Experts of a small language model.
Size: 9 layers, 32.4M parameters.
Experts: 256 experts in each of 8 layers, 32 GELU neurons an expert, a sigmoid router, a shared expert of 192 neurons.
Training: a variant of Adam for the experts, 316M tokens, 9641 steps.
Below are experts of layer 3 (counted from 0) of a mixture-of-experts language model. Rows are named router (the router's row for the expert), up (a neuron's input weights, with its number) and show model dimensions 64-127. Each number is 128 + 32 x the weight over its row's rms, rounded and kept within 0 to 255. Numbers have three digits each.
After each expert's rows: a language model's description of what the expert responds to. This comes from a sample of Wikipedia text that the model never trained on.

# expert 54
router:074114069065176115106116082147110138090093137108174111104140125114157144147163100148119123122137094135191168190125093152078085094130098149086138179083116143088121103096158167107123126138113106
up0:179145104141092093169133090165150111102132103123117092107107112098103119073111121188171108171119117139075097101146102121101171133106132124113187146162220164150138112131118105185118114195102099
up1:071127163153123129155127058170142111093074144101154167118114152099139129177136083175137112138129118137120123069109178124120124126164126186173060103132121163139119143144133126106123163085127040
up2:128135138162108104112121115165149068127139115144087145132153061126145130067137065148125099142129078090062117177077107135133175056151108145146140123101200174114089145095096116116093131168135161
up3:123115196179174133140136147129176106062111106058114117149125129167186113128064113147151133143136095081107120121143092134121164177081162147129190158170171127155146120101129082146120077112064093
up4:123153113140117124121163119134101111104123106175135155110186172173152111154163149142112111158118090145130124173106105167135087100060103092103189114129218129158090105117122124223134088170140181
up5:123143084156138222098146139066140135155176108166155103146145139120154154168167092137133088157149138207121096143128137119173135120107197056143152128127126123158069142148093115107101127125086133
up6:132122185177147096125105104117138113140140105083064164125164129136154151121086107119141084147129109107128144153107085089085129187071171100110230136130171073084094111139108091120131186134150127
up7:173096163167117165220152097147122122202118123114114155086143173092145125146090155167118066159113119141069066069158129064119149192169134069198210084137142143141131137109154127104124135086099105
Description: Line breaks ending a markdown table header or row, before |---| separator lines, and ending Genus and Species taxobox lines.

# expert 2
router:096099115115166081090116103086114146082152143109146099090165117125181088130151160146128116148105150136179159178103090168105135106097158167141161171112151100088164093095152172099128117164121173
up0:171143158137078164155153185136079062124134064144101129133113119117110157109123141109122168135132088126156139140143115110105143134122076155115087095127089146154115122160105102122091102116115088
up1:108185114152095134145116145110120214155144153149121146112137146109121191162137125084116077122124110151096089122214136122161186130110116096061100122114080148150137192088142113122138129161140111
up2:126146118143093149227106144129113111135123125114086170169131143094142143171147108111118139102141142168146131099170163081137161164126090121133097113160135148180137190133071171139117143086162088
up3:168123096138121166170108106171164179175138087115119138179105099090124157129129118116157121123123142122105109080139191115065139138138132066096102087144167177163135191144146135142116136115100051
up4:128187142154096120178164112101110087133081081158095195141120093125113139107108136142151141081133156167103125151180140107106139100144126122116069058131134115164121172158116102098107130095113127
up5:172151120169087183144081105162051121084120161136099129174093116105143142117079123127087172145191111115100085170102152107145153111118080115133093124105100129160185180125169109102122144099144051
up6:119059125161101176164161134141146131156124133168084158131097150098069140110138071062184127177138078141113170018146154122110114123145170123114168108109183115144143171148200127131157161141103092
up7:131124117190118115182161124129150114134153122100172135156115108148144121155152147101131108089202091135107124075121181117096142129143156191152044067121061117158124194164066100185116095116154056
Description: Short word pieces inside foreign or unusual proper names, often after a capital letter, such as Paran-á, Sus-ac, Ț-ir-iac.

# expert 27
router:107111118124171080098115090082117155080143144100149103101157111136183091142159164147132130152110152140178151176100090156107138101083170173139171159110153107099166098097157165097124126170126173
up0:132121142128129182190144142146143130115130095157124186129102141143110185134122081099117139136134113140074067114214177086086120126143106059088117092124107129206096145186113093112159119123158097
up1:085162135140129142121139135064092137130148149136141199127109162159066163104130143122124117100120147107086118071177184093137100131126128118132089082169116135173115179127107101168166144088129148
up2:104126113125125113145108137123153071203140141103097099223127160166053174104129117106153159073159071138138105101125184092105141151119148072103082039131111125086108158095114120124117117100143136
up3:148137101113127128180146125150121096165162128104074132156099117101132133139114118149105141068138116121103098112133212133098153118176132095159125091135168161085126165074087121135111137102145086
up4:112116137111092152190148164167140102125120136142086114135118147153102156127143113081083142116150121099066105095143199132122145144172100094129066078118101096156136188115123137178094131115143145
up5:101137123134055115153106126125120085206053164147097217182114121108086168163103120083150120114083106136098119101121196083095131130142133109091129097114114100140067148113084089157125163051118144
up6:136109144173104139198114108169091134128069129156121143172114136140140136133133137147084136130096092094099083122185144128110183099157080112079090090120092135164112185162094058156153142127126097
up7:144130122185105136137183113183116157127148152150140167178151122093134200126137107100119115121159121177130142139141111107126181140125180050087117115141033152131139166147159096133090112080129071
Description: Mid-word fragments such as le, el, il, al, e, ard inside names and ordinary words, like Vig-il, Hildeg-ard, w-el-comed.

# expert 37
router:086092130101168083091112092109115161068128153120123110075153158141157090112117155138083141121154215134158148155100088152097118136109139165165155181105142108101179088122112122135118112108148182
up0:122069156114154152150146127115029132142143103136157169140114155164135106104122123107124156113149160096081121127130134095083132153161125144146119163079104128167140188167127080132002149091102109
up1:105196139136129131170108153154107098111143089119129112136098102148168179106148142120170153156154103182106147095109131109065171137082126126147125114168163186118078129140148073167092139138096186
up2:154142135095199148167120117122093129109130148194142164152117108114145098130117165144148128069141144117118128097131115128177166125102125122107116146158094073178091133124059068103088099151161160
up3:112082084064119142180153155104143097132123170210125144129146127167132148160158128141140118101136189091078142083119179163116116126089095143130142142152136119157110135076073153100131139119161086
up4:112155147201139137139106160162203110158169104120187121157122095115176120124112091119163134118136116154132154105167139096138148165116123087141132109151139137138128140079098074135152111119137201
up5:123129166148104133152158179100206090125110125144178104151127149155155122169145124123149168060119074111077127042126145186163108177094098124142133118140155092166117134089130049126113116136113154
up6:155080095098152162185084104134113096111164153118139158104151115151030106095162083165063141125195151104072092127109123094109151133138075129074140097101151085140146149172064070096111185110099149
up7:149086062121148129145100149128171100080124153102162105128149170101101142111157086159154174104174103114101145082115084144090101189141131157105186135066138099162170145088054098137092143119127104
Description: Opening quote marks, apostrophes and LaTeX brackets beginning a quoted title or phrase, as in "Tsuki no Me, 'uncovers, ^{.

# expert 29
router:091108132122171094099127100089112161088147138098152097092162113123191085132144147144120129156111158126179151197098097164110132108095162169142178160109157101100171096093160165093119125153120172
up0:134119137119049112154132189135106093080105153150108178114085162125081143081158155076114150108109134116093092097252192085145090169132133100116139071060121103155120155149123116114188168145146103
up1:120176087147103106146109158116158134166129100109105153142094186159102164119111110079145105105154181114135149138188148100175166150160154154135067068134164168130085128194102101144106167150135147
up2:156131132155133105172135159111125161141077151178113122142116116138117180112124132152163161093136126115080152131152148131129102088130093078082157113134147104197114143117086134123173123120117103
up3:169117164097066165128111134133163133145111118101163151112085139159092160168109174094120140067122119129111078067159173129097080188152120085145138134199131136206131163143107103129154101129139165
up4:120120114140089131157177181167132144159105118162079175163109124092107170142130112079126100125106093126113161109156113067098117149173078100146118086146123137151123172118106040180086134155120126
up5:169164139171113110200120155114119112155127100184115181113128162116132174139082077165129117127178072133084114056149141091172110148114120095107103096140086149098076104153110112182159139132113104
up6:164105095186124130162113179123150123097157137152089126161100102112166183095168142091156159108137168135063087107183192141135110172104142127137134120054056144151102138106072153147150122102139140
up7:109140159102102120116185152162165136135109155181095139154112199132083127119139047180150151116150112102061092124139121122164075126191128121118153106177166085196158144076078152125187095090154110
Description: Word-final pieces and separators in codes, lists and coordinates, such as is, os, idae, semicolons between bank names, degree marks.

# expert 24
router:103090153132164121076122128115122140073140149125117099106161103123143077116134178119165123165104137122163118154093078162123116087092132175132158163065145095114169095133108158110096153159118135
up0:102105124131135194116138172184140127176029155189088141128106210152130142113171132097107109138115139097157101097138147125117171088103145139092129072102189116137095152140088125190087129142098107
up1:133154108126109155117116103187113100181097114082166133117103110139179178155144137135128120173107095184121092116122160114113065136146151068175133108138117148153033139133156128101115162134103121
up2:106184132132112134161218111147136082082131148089101145156101132104130082095123121158138098113210150130101135156152120054112075113137109087103102122118152150129094136119139119044099065166128127
up3:133059159116167135129137156180158113102133159177086144105117159142120152161107139141129168097128112104058076091150092144116142049105129129111126069099143096168100151167066132169137164160129098
up4:180114131142134096171136087125131130143112131138121221120120100137129146082138120113086136129175105117092178109161097162150065093122154099151146059103120160123095139071185149099174138152189091
up5:135151143140094186146124148112096151052149123070067128153112189144083114175117130088118163123168193094114078160132126141196109188176067143128123110120156128122151172094077113177144130077113092
up6:178139122142074172131150115074107101216139101063128155115134149154113110190110146121131086191181152133148164125143097030107107119152078138125048076168081155143141152120121113163082118084096153
up7:136159161207116118156120132117142115161144113105112103093077130213143148117142140128150114079152120117161103115151167151161182130169137024107087153145143172108057149132152152129162105073169162
Description: Backslashes in LaTeX math such as \infty and \boldsymbol, and clause-linking words such as after, until, because, where, upon.

# expert 51
router:100117124119166084093118091088114166089139145113152099099161105119170083129155159147120124164105158153180155190097090164104120114104163177144170167101154105094165088100149172104130120168137165
up0:138101142091108166185207143104170144135125082116100178158084151090142089118128102074142166138145186139098120127160163139148047120155093136114129105076120120170093168142087104180116131140140054
up1:165136099174138175119118106166162123110143140182097145181136108120064099095075124083092134146096112158077044092190188137193140142131082098089114090128136127169109151151156144131127104186136154
up2:140141139091118079164155175166126136156142101132151139140063202112139121146161108164108122110161068118082094122142135104150119146146118152130121084160087141150192160143085165209144143112149077
up3:105149101112069163167093120095115107107120125148099141093102102163087112101095116168179151127127147173139102094179154108191128091096107086070113142136156115134129176131125143130132086080126051
up4:111107113239061161126180127170182141163118108151099183126083079092105133115092115094143101120129183143106092084140158098138130099091096061138119103139154104146113195174143122166134150097117117
up5:153155103108101132147144187185156114164096112146123134110124129108110144095154133114155090071135153091096099136116146108161132101140131081141119059146109096150120168144094091126096084165104111
up6:112108145158116121140126212110112154132152103119118140123092103113123145140128136134135117091117140126087104102167160106121122092159086076176076089068096133156105162153093173114149057120112101
up7:112159111136131126184139147122127160081131094149086136180088113079083098142109109175147104143154077125127127151199211121167111141132142088101099032147120125132103185110101078114110112090107106
Description: Land, geography and coordinate words like land, lands, fort, São, North, plus degree signs and the word to.

# expert 55
router:093121123120165080089119099080105169093147150102148098100160117128163083121153155143118116159115153141187158183099087161107120107099158161142156166113152105091158089101142165108116132166133165
up0:084146162086141149180125147147109155154147119098096185092102174099130167115075141121092108072184124138088111109190142115118136098092173083143125099197130099150111189128150147149097118082174105
up1:165156096158166179203133122125156127084131084120127164133069107102127123151072110160153098162083146113076083096153145068083124109187145107094145078138105160145102169165099080102134133109120077
up2:133086165132072123170142132112143112154124128168092143130107130093096184100039070119094125146116123146110112114133135108105137168109134096116066073140107115124074146163092064139151131127156093
up3:144155143134134188180111097123119083134128114122051138124090127111136123089135116112118129109118135165041064019193138116181135132175113112131118111109103186154100161134134124108137160136136119
up4:139157182104129171199160166138098092120122096151071162118127145182129202101117128132142155108114131103117080092166157098169090121192115113092097106135149151149113157187129113097103103123131097
up5:142183135112065166157116126152179109115190107119094101132111117135133178150135142126156134103140097169090086116168171079133142122138095094151113098138103130140102138142104119110126169153105136
up6:158126107148062109188146148160120111148140081138150170113107147099143209173103205109113133122143102118110148111160150098155129106101069132066062108189105114142082182144109126079133112113161069
up7:163149125128091140168141091112133096156174180161133185148088111144114143210121178116193127101169154136067112120133119122136121132173119129135075115185113069179143122119128129141117122077122108
Description: Word pieces in non-English scripts, German or Scandinavian names and accented letters, such as Lor-enz-o, Beschr-ä-nkung, Våler-eng-a.

# expert 3
router:129154164145160076091133140091073136081156172134114096099146137133109080113113118104074155160111122126161144150106100160084115180165106175109156159080099158076139096145199134081138147159118118
up0:162134160090113131120134151124150156174170093115132184156086123030123167159096123135124115080125168125108119141153176144153058102148156146130143117132110092163112163089150149121165105085160213
up1:134160198103150096154127144108123065132141150172106111159111147168060131125118115144097145143128133125081125085145107104120145098080101131071147127127104130152111134159196072115119184153087087
up2:126124136171122193130094107143138112118139143139111160140090164119179135080187159082112100107132091130155128067184149059099131100145127116056127115099114157154138161131165098131113158039125124
up3:160071086190111159157195115162119138110154180132136082131131185163119152101154127118114146130171134131161115098150131114105155085167153116079112094115160148152165157129142110139106151136138125
up4:141131120196072157132139137119081120150136116204112136111140168100135190202115097069074089163137162225074143112102147172203123112170115093134094124159111086102141169192135134198148129117146140
up5:098127135119102123133156174143137137148161146148141171109125096158152180066102127138131138137116084059085104181120133110139080059214111117124092108093136124166065142105140120144117084118169139
up6:129117107187098178138141164140098150160144133130118129112159159167143179118124126163075084094155158083120060144136142147122186065146172117120097122129093116102157147111109144109164115161157109
up7:122151150083171090194092152117180099139147153182130122126048171151127110086126128126169171096122162117105083141165150093087137122162164113151130099137113209128075150109121186088139169060111090
Description: Subordinators and relative words opening a new clause, such as that, which, who, when, after, while, plus sentence-final periods and line breaks.

# expert 31
router:091116114125164083096119095081113167088143140101151100108164112128182088131162152148127128156111160141173152182104087162110125103094162167140163158102147103096168095101161165091125139169129175
up0:160108101141121134174171141116198092104130098154119112113091096110105130150132109098101134133134104097083101095179187094103150140115150047117129083149099168133110204131120083129121126094104110
up1:113099192127116158142136127121140150164117104120139100156078152136104128151100094133134103098125136152155108098149197129138176122134084124131142091158040148165111187132159121149085174064141125
up2:156154115185114159133131160147144098170104084154116116123105164120071127143121072103155080138125141062089086076191189070134123095095091084090110093148158151184141146150078094168110127101135130
up3:122125141123123168185115151097158097127127135182097139131081208160073154089097147151101141100124170197116116151132099100112134102153136110143079104114151126154105153115158112126146108104142079
up4:163183126182126102141143189127138100183117091118140143123094135108106164164120165103107130074135085130101118082151138082112134139113101074129104066158165103140066140151069080158143148087133126
up5:098095141105064138153162138110112108174084054112138136128134101120121110192155163087188110130174127100093106132188125120105151182147114116162123133180131174144098165082147170118099158090157145
up6:150122168164086127168153135157164134145119084170109152140075141126129115122136145088138097126134106137093135090173141073134136132137134098138135081157114162165078153134125117157103140095124079
up7:154109155123120151172125119154144102142113081129078159137086114180120151187121136088160107099139119117101141087120145145161116124142158109111112057144119146175106153124110107099157162145105126
Description: Final syllable pieces of words and foreign place or club names, such as grad-uate, St-ore, Mukon-o, Meg-ara.

# expert 10
router:092106106115161084097119101082105159084147146097147095092159101124170092129155161149134121157119149151171153187100083166103140101094166176143164168114157104086178094108149160102125123164130174
up0:141142061137114170216162154127162175119118134114062122122107125088131179156150104120112137109156083133103123094188148116145143121146106110117066131181067208162099201122127116197115098106165083
up1:083137122135136139175100146215177114089126116139139139102100109112121165136114103131171103102166113120123129183184157097113140189107202035093108114191101190151087181086145114102154139093122153
up2:186150132127096122149130192129084126128158171176076163133116140131063151168121135109131105137134121131122109132176142104196157152128107100120083092111128170176107175147154085125161105124180107
up3:083090158157107143147105131134082116118184133132102089104123165148063140091125116183158083144164092133147092112157167057196149130162120085096123070148086135150153186145152119119124146124085115
up4:147156110137143100148084092167126117145116152126108135187053142174120117161159188158146071107153097145118083092150117070155144163157130099053129098167142146165130137155030136186140148120117089
up5:153156128119084173168111182122157119116075138109127106186117153146065190088149144165121163119149097098080117131121158075076116127164126094132083074112088146180146164098049067112112138068115091
up6:112142123148111078219123159128168151188128143121058158130123177101117114166080097110147138068148120130125119110217153121173088083163150097110071086161115149156132155118090134119154147138192133
up7:169210108133114164156086160096145109175137142163127089118125163128133180101100051138104107142180082134122127121131162120102173217139109105116100106099098183174130140140133074141116085182092091
Description: Capitalized words opening a sentence or paragraph after a line break, such as Following, With, After, During, also "- Born" list dashes.

# expert 39
router:098112126123166085092116095089111160080141145105145094096165110130170078118151159142125117157109156139179158183101083156109134100101150176143160170106152105093168085104150167098125128161123166
up0:147119192186116183135149108162125100158182085147144150165139126142131145134128117119098126139172132113047127084124124093097163136157112111113098111197077119150100149177101089149140180144127121
up1:140104114137106154157149185116179122158145127113101133112117130135092142139092131141054146108147171107120124132171139069128146141056162091097148099112161162234122189078163084083117088106153168
up2:159102164107107144151161158138181101139109193170076150158055141115096123126146081128111108127065096139124135089201142116051072121085083139115153077133142123105056184170101101093131137125097121
up3:166157139132155155159150095178146122159120151102085144129105124144119143133063079111103159089134109160156098094200166103160188157173112124124101093161090170150111165113164108081155176088114161
up4:121143144109093177195136155177122058145142103119130157147148167142091131170094147108119142094080091128083092093158121113137147123164099139110111078172129198117100194139128130121157146098137148
up5:108154078101086193177163157123128158088136142112047183144109131087160158111094132145083183137202157175091103106165073082171153127107119101127107114107119127161140155091136144097133143117117081
up6:066102103123127138138144141135164113121065110149101137137075097093168165121139120136149087113169164149098153126129133113181109123072114128160118076123111096206107190122130108142102119134096076
up7:168185159178105159145143137173103117149126083147094125145137150136157138131107157109117131088148106157129093068171170065157086110092109096117079103120087156150123149137147141129108091157117121
Description: Degree signs in coordinates (52°41′N) and byte pieces inside Burmese, Chinese or Cyrillic text, plus odd foreign-name fragments.

# expert 11
router:099101107121171086104115081095096160075131147093146097098171117131177088119147149155132122155111157139176150178099088160104122104085179161139177165122154116095153097113150179093116120170112170
up0:137186093120090143131122149134100122149121132093112126134063149145139147195120052119107129135131135132114080080137194126132156130131187063129086088151089129114113134116120173128168137154111106
up1:168149152127134157148102158107129126154137136126063174122104147145065153147116113078127166112108180077103097118162149090158107144147084117161087080106150139186119150136146072171130128108160113
up2:107072109132090128149115159136086114161128150145153172130119170101123143128119138075073158115123158127108110071128170124130179117175092124145101110147148112153104196071159121099166134122155099
up3:172140129149075152174153137129116131172112137129146174139054133105103127116111112114098152145095135119080101084183184079150157137165121086106114130183103108201128192159078075146132104084148119
up4:136087115127096161147124134104149126136107083133119175191111115140091163104185130121133105140111083166129136112232157129090138141175139111093090091114104154143087200142119106131108142114156124
up5:139099123152093145176133131186113106157126112173114123152126146140104117167183155151153091065121143147140133029156102140122183151120187034148152085149067125174072157122043104148108166123187122
up6:176137138152096114105117176158080120138105130154093143166139164143120136089134116055113150102101093111074068102143133078111121233110104095131110102105105127130071189144106129205160107122101055
up7:170159151125134123171145126190125151145085105157088110183116118119057154157131108119103166130151072165117071112129124071159169160155081133092094091129089144115106162151135106145183127102131148
Description: The word was or been after he or it in biographies, plus name initials and abbreviation pieces, such as J., U.S., Gre-ene.

# expert 14
router:082050122147191086104152129103118141135160141080180108090141124151119068133125127132118164113102163133169126156103111173094126111108115162076172142149146120118102084126101129107122123120104187
up0:058100069085179133114086156039103172147065130115179132150079168120135157156107129149148124080113088085060091091149136128112117144143156161178133123202076137209188154143152082157103149115155177
up1:117103110100126108154127128158117091151126078175063157153138115131111137087120131147113169111087088085128116130120143185161128156085102121154184084173128087116130176103178139084137128136063119
up2:174113126176119164116161140149153126117162120134138158140125089121117140094142129124097163116077110149106114150117177160111122152098053113096149108189112126207124129183122103082142084118129111
up3:106123144109136116137110159139127125127170144110080147117129080136078088100138131111160163129136106150119107109129158100101055166107090151122158069124083142183034103160053122113150066092128133
up4:061140084114120142147109088115168087113084087144177174094058171148112122162071123132152215096187113096096116104119128106104083108103125160141077101132109159170159111116101116134121125097151104
up5:137088137146136191100097147115159129165131124099172096052153142113147156109095145119144142117090200111122160087152138116091155117125131115089129128177131143148157126117157054150174092055043126
up6:140182111093095139099129140141076150117098112112164145178119143110158117151135156162132140153152130119073170162089131140115108144149083051138129147133073125138120138130153156136179120100129106
up7:111120096162156185124139191158198161164083085126143154108129076077161183110164123063120159159123109142146148055124123110169126122126107078098090137093163084167114128132152156110136109132153119
Description: Possessive 's and possessive pronouns his, her, their, its, plus the article an, usually before nouns like father, own, first.

# expert 12
router:103109116109168080100093089097113154089144149103155106101170111138170087142140161129128136145108155135186163175106085172090106105083166176150155167115151107095159090102156164090130126172117175
up0:108184086178151166189107154133146121088135087128096187119106132135132126091079066107110114134188175130126123109148189091089145143134085076035141088118102132177071192092123101111060132107122117
up1:186155117173137171146153171126149122140172117145124126149137147085136145159087101119106162135163141085087090038156164109159163140129121062131134137161117120155131130178168189149130096113130107
up2:226120100120159155136174103105145127109163114128133168110132139092117135109112074123071133145109104162075102140168103038118147113143130161158108059133077138153086141121107190112114114131129128
up3:137152148103150194178155090097190080161132118193079164122126114090096113152136073113091098099143072139148155170161133110150132096151125144092168134116033164085105213136162134162116151106172175
up4:163133089207102151180149150101154167134130101131172179134114131117114177153129140135110142145115124137139122122161193127159124140179116061129087115096125130112154178153130117144093133085136105
up5:103157128158132200099137141154150157156077128116119139129137177148138193166101112102072124177129123217122102106163158148126119085116080102148122061105154157140072135155118068111121095115161127
up6:113158074134126098193129208138122182116090142119156140102130139161107097169086137081174152173136178172049111122115195112084116109117132053090110139195147104131136157132113118205167106126140159
up7:131100171127158183149192083159148109179103133153105186076120142137119144128131128096062135121095100151111114133149159103128184208162097098146098067072145140139129114117144096116116117074149086
Description: Single capital letters starting a word or abbreviation after a pipe, comma or semicolon, such as L in W; D; L standings, N/A, K-alyani.

# expert 23
router:107108143077162059081149118065120141110157146138154107093161117114142102142136147147118122132132149146173156209113082138114131105130135171155146181085099094111145084097150171084125121129133147
up0:135103115156124161167121133146132175140117160134148164164140087069135147146063059091124098172087096150136081179157165158092144161125065136132060111097154111185130151123135125155094110070164118
up1:153057147092119120129164240086116122178092107176133151075115129180121141161186164104131095146155125148101114135156167109105120066021143096130167127155103104149166151169078129122179164146141106
up2:133117110135122117199126113093100157144132144113128098149098159166151086156114124121080099154150129184174156115174161122127174162112106091143116090122152139116107208174135116129106121152115160
up3:184171131140144148147110134161139138169092123093121162084094167078160131149134157119139075157105087147178147096189127090076179106081138092063091131108182117171107129127113160107148147102129164
up4:146140105110137153171174197135124109103114152084117129099074106112107116107147094131148127214145108108144104137153206073117147114094119128149100129142141162181144164152111151083120111111161127
up5:132135185115140087143108076118122104200120124144129152154056147106137107144086092126099147091161092128097135091186127105103075138180098100143091075092108123163147144107171069077142198118148162
up6:109188141129117068181110142115117121134142133165121093091135149160109109120140146180140154111115120117101165116137150127097219094152104147098081090113187114155134122184169067168059111149072119
up7:081134148153135195128192130140109149188138161106122133131107138087101171137098143130124115118151175112024090127158112129093167078189091133111097089068124126154179178169070167145132196091115143
Description: Periods, semicolons, colons and commas closing a clause, especially after quotes or parentheses, such as ." and ";.

# expert 36
router:105108117133162086084137099086103179077131147097163096095155139126170076130141144144116119168128134160180156183094082169123131113102141158140148159105164113090138077105135162088120131153121167
up0:154150069195126142140156143107132074098116109141108123147136161133103189181120121104077139120130125118116112125160133106132168090109188091090100105127171180194147137148111145157144122183130124
up1:141120182150120136180088087179116126147104113154091153118108100155106239138127106108124079162123121050076090113141190109141108108115063120134131088129096138141159170148134134158114109134088105
up2:142172175136080177167162117113072131140124154133116146139106189127116165115101154116104130114147129136118164102156154115149162113193194103056125094108124197167107144115143089130108083093088046
up3:156127147151123148106202150186133102162120178173149148150077077088139125148149130129123184098139119129130120108199164054073167114179168070143136077112137137133117170105190119101102153143115126
up4:154184106193126116169106093121152106106190178122057121146075122139113172140125095173089092167149125121110087126128114089127091159137065072168141086075110140130159152172082150136174131175119087
up5:137136054151090110138141192149067095144083088163123144101167125199119118133154185150125120107138161086111112083170118156156100154128039100152098079184122139135127161149147141152121092142139079
up6:130172092146158092161138138094143100145127134180095142186103077121148168092082177168119150105141145124108119132140139119196167115118122131076127076155097167196089125104100105102098071110156113
up7:120153216166091169136086079128109107164106129157097145165127127107133124084105095171111099151138105099088108131122138031109099139160116075128117101126133178123056163132114096137085130163091093
Description: Line breaks ending infobox fields or result lists just before a new section heading, plus proper-noun words like Labour, Green, Melbourne.

# expert 58
router:134112095122118115118148118109086144079169114116190089107133131148151069092122158176149156150092178146173107162104092173109162126070091130177120141130114154120131090117188142083116074169151149
up0:149169088129136102138150187084153132146142126088143095130066126153099186087145164121147135097137093073104116113121100144136123075151059077141104118087120139161088123107147080083042066046167104
up1:152136081172113102127069220129104156103141113101152155127098167126192132099145145125153137171071132127121145094181107141158102171096103165133155186146089084073050164111109145108145108112154123
up2:126088110148116174145081166132071127136115166180097163119066115097116131107151083123136137098108150138103128128126147088066092129135126115144133121145124184149149120173097074169129147154095098
up3:114129129168097118140078110141163170130093069103160179142134146110134146100128130120153149059067117100117120077130155148165124127118087098141145103116096148194141120112143119094162148096121104
up4:212125090011086139125124100151090144158098081161134167161138170149113098161095121141142150091158132132115104074153120110120141126149114108169137150141108147192141133144142116132155068143163142
up5:191120128068104168143169086096106153122109140145179098109072150072149104170113160129154156174111214165128147132132178145170142171119119153146110129165080119194136123064141165147137106097175090
up6:110113131165093145161135191107149154122106095141105147114050114106090146128053136111168158118085163114132155117157242117094134084102100139169078104146126100123097124114164168089165074154101109
up7:096096149083131132180120138156144113135152178116096134100122135116140136130098107152089140109133207119123138156121150145091067102143101125148102121172108117132197170131147152097098132145124135
Description: Linking words as, with, has, had, including, became, such as, plus the -ing ending on verbs, as in starring as, with.

# expert 7
router:098119121124166080093109089092116162079141145097142094099157103143173082124160158145136126154113156146183152185100093163095127103085168172144163164106151120095171093100156170096120120173126174
up0:147074113118112146151130169119128095168086143114107153126099149132116190129115101146135081138090134176113123113208114107138134119138139054100110098122110146116070208141101089141135077101146081
up1:155146143176102153194147214129146078124133121131107165116095133129096159123166126153108116096119123141094096086196139084111166150196129082109096105126115160108150203122120105122131121131114076
up2:108155080116110169198136187138171141153109120102133098076128152105113223111101157127120132082146117112039098123187157086126138122157158079091121042117090150122113138141141072137161148128115113
up3:134082153164083204124143147166159147155094102111084143108101088130098151098093078132124151094092094150151131116172192126121143112152093103098109071097118160125099193190130080147153159177168148
up4:159162165126150143167147127111124124188086100152157175111105188112151172144116122168133125086200123153120148157192177072114132110125078076102146107214111116150132142143126134174157149112133073
up5:118151167132066156162114169118164090173119069115169179148076145109136147089135107108160096098167128156103148101171137105131128119117118132150115074138086140152111212123126143122132156106117087
up6:150121123134080180152169099117095111207123068150129151161119107117137154111100100135136135122158140157107117101149133130173113142147083099102123109145135122143103140207114142113099155048110114
up7:128139149101105159165079175146152121135089097111057150145105110092139191183126081128107156167094137130091128091167151139123116112130127027149127108118056146095126185164129108141144157066132080
Description: Digits inside numbers, scores and measurements, plus mid-word pieces of foreign names and some sentence-start verbs, such as 6–4, 23.2%, Jouts-en-o.

# expert 56
router:076088125109159068099088131126135145055110151114130125106141141146155148078136111149104155124133149171172153169083112161099124074105126153134167177089127110085102087117119150156120140158155201
up0:083138163113078122133167130154157105143186185188165160086135110106156166096113124088066134108162127117135113120088183086190200119099157161054100121193093151177138137176119141165108114133154147
up1:118149095084113143120131147172140167119083128108165168140078071100121147126144096175176155122103169113121164177155184128131089119084115105132081105079106125126099158163155133128150123154127109
up2:112109051121131143201152116150136146127129160161120122139180153053123132071144163110090144117124107053097135136111105146138123103087140103123120135171091132160098162075067170120090118123176141
up3:217157094122172138127161180110152174143161136137158126169127107119194193100217149105117122125173129130140171095121171074114214104116143095088151159142102157130141194084147166111051107106114136
up4:141162135153091134168122155148149069101123093064203119087047147077190158159120164134133159158139134077057084083149166166100109124095165112197141151125130111109148126108139060114148113164176141
up5:155129113150125112132136140114142113111177163165168169118135168111179171096157135146194125121163112112107161107117133142098128132084163102150146146144112104183147147080122084134123110138173111
up6:077117163098149098165178110114104057159177097132086217139144128177102153106126135111104149199098127139154144178066145112143118100143151085133059108106152119142089164158113077147116198125128124
up7:122166147174146128141131139190116123109090131126158132134067160128130118144113162123150140123110176193110140017104120128075155104087128101124132085122185108141130119177119066171110139129076137
Description: Wikitext heading markers (==, ===) around section titles, opening quotation marks before song or episode titles, and the relative pronoun which.

# expert 63
router:104108127117167076098115106082114157086142143114163099096168112122164090129151157146133124160112150135181156188098090155108140108096165166142164173112146105092171092104147170104122124166117156
up0:080137147139127116239177189148114119165138072155137149142119141162103133076142106163118157170113114145122106177150128076096140100158027109149146074180128091112167190190100089160110089100120162
up1:108085160130127123141160137120111086126132146118130124128055182081103166138138127121135094072173119146112087121158144024125167152115096133070108071160134218150122189090124141123086116114139088
up2:093135125151050148151109116135138169156025122127128128110157128091081107136121115083069095132121135163138097101203195067171113105138136141159142062166085135159103145141146118095147105112123091
up3:143158121072138145158168119147126170141123117145107141180083126080113206170143106096160152102155085079126157088147147137163098160111116130079125122151121126124189179150100073193121134123139085
up4:139159044174089144120130110128126111146158163120111163085102167140059155121105125113140188085192147115077087084141213100111149094137147067093093092119117163144104182174181082160169161155108090
up5:181157081175072140159125139111203138106148148169075165131166118115152163143066098116092128119161120123124146128160145081138103143160157137127064096134095150174143178162099105090177155076062128
up6:104117164086112138162142100143113150109164105141083192131124117156083150153105160116133140101150079137157136064148127146156145158136183130106078095155055136152114170152103092108118151136181124
up7:148113147108124123158144169126151134140128126113122114140049148182126186118139150135169134074117129128054099109161130102077115126153078176177112090101125073128058131149085125128169174087118107
Description: Mid-word fragments (oc, ag, chem, phys) plus closing braces in LaTeX math, semicolons in score lists and table pipes.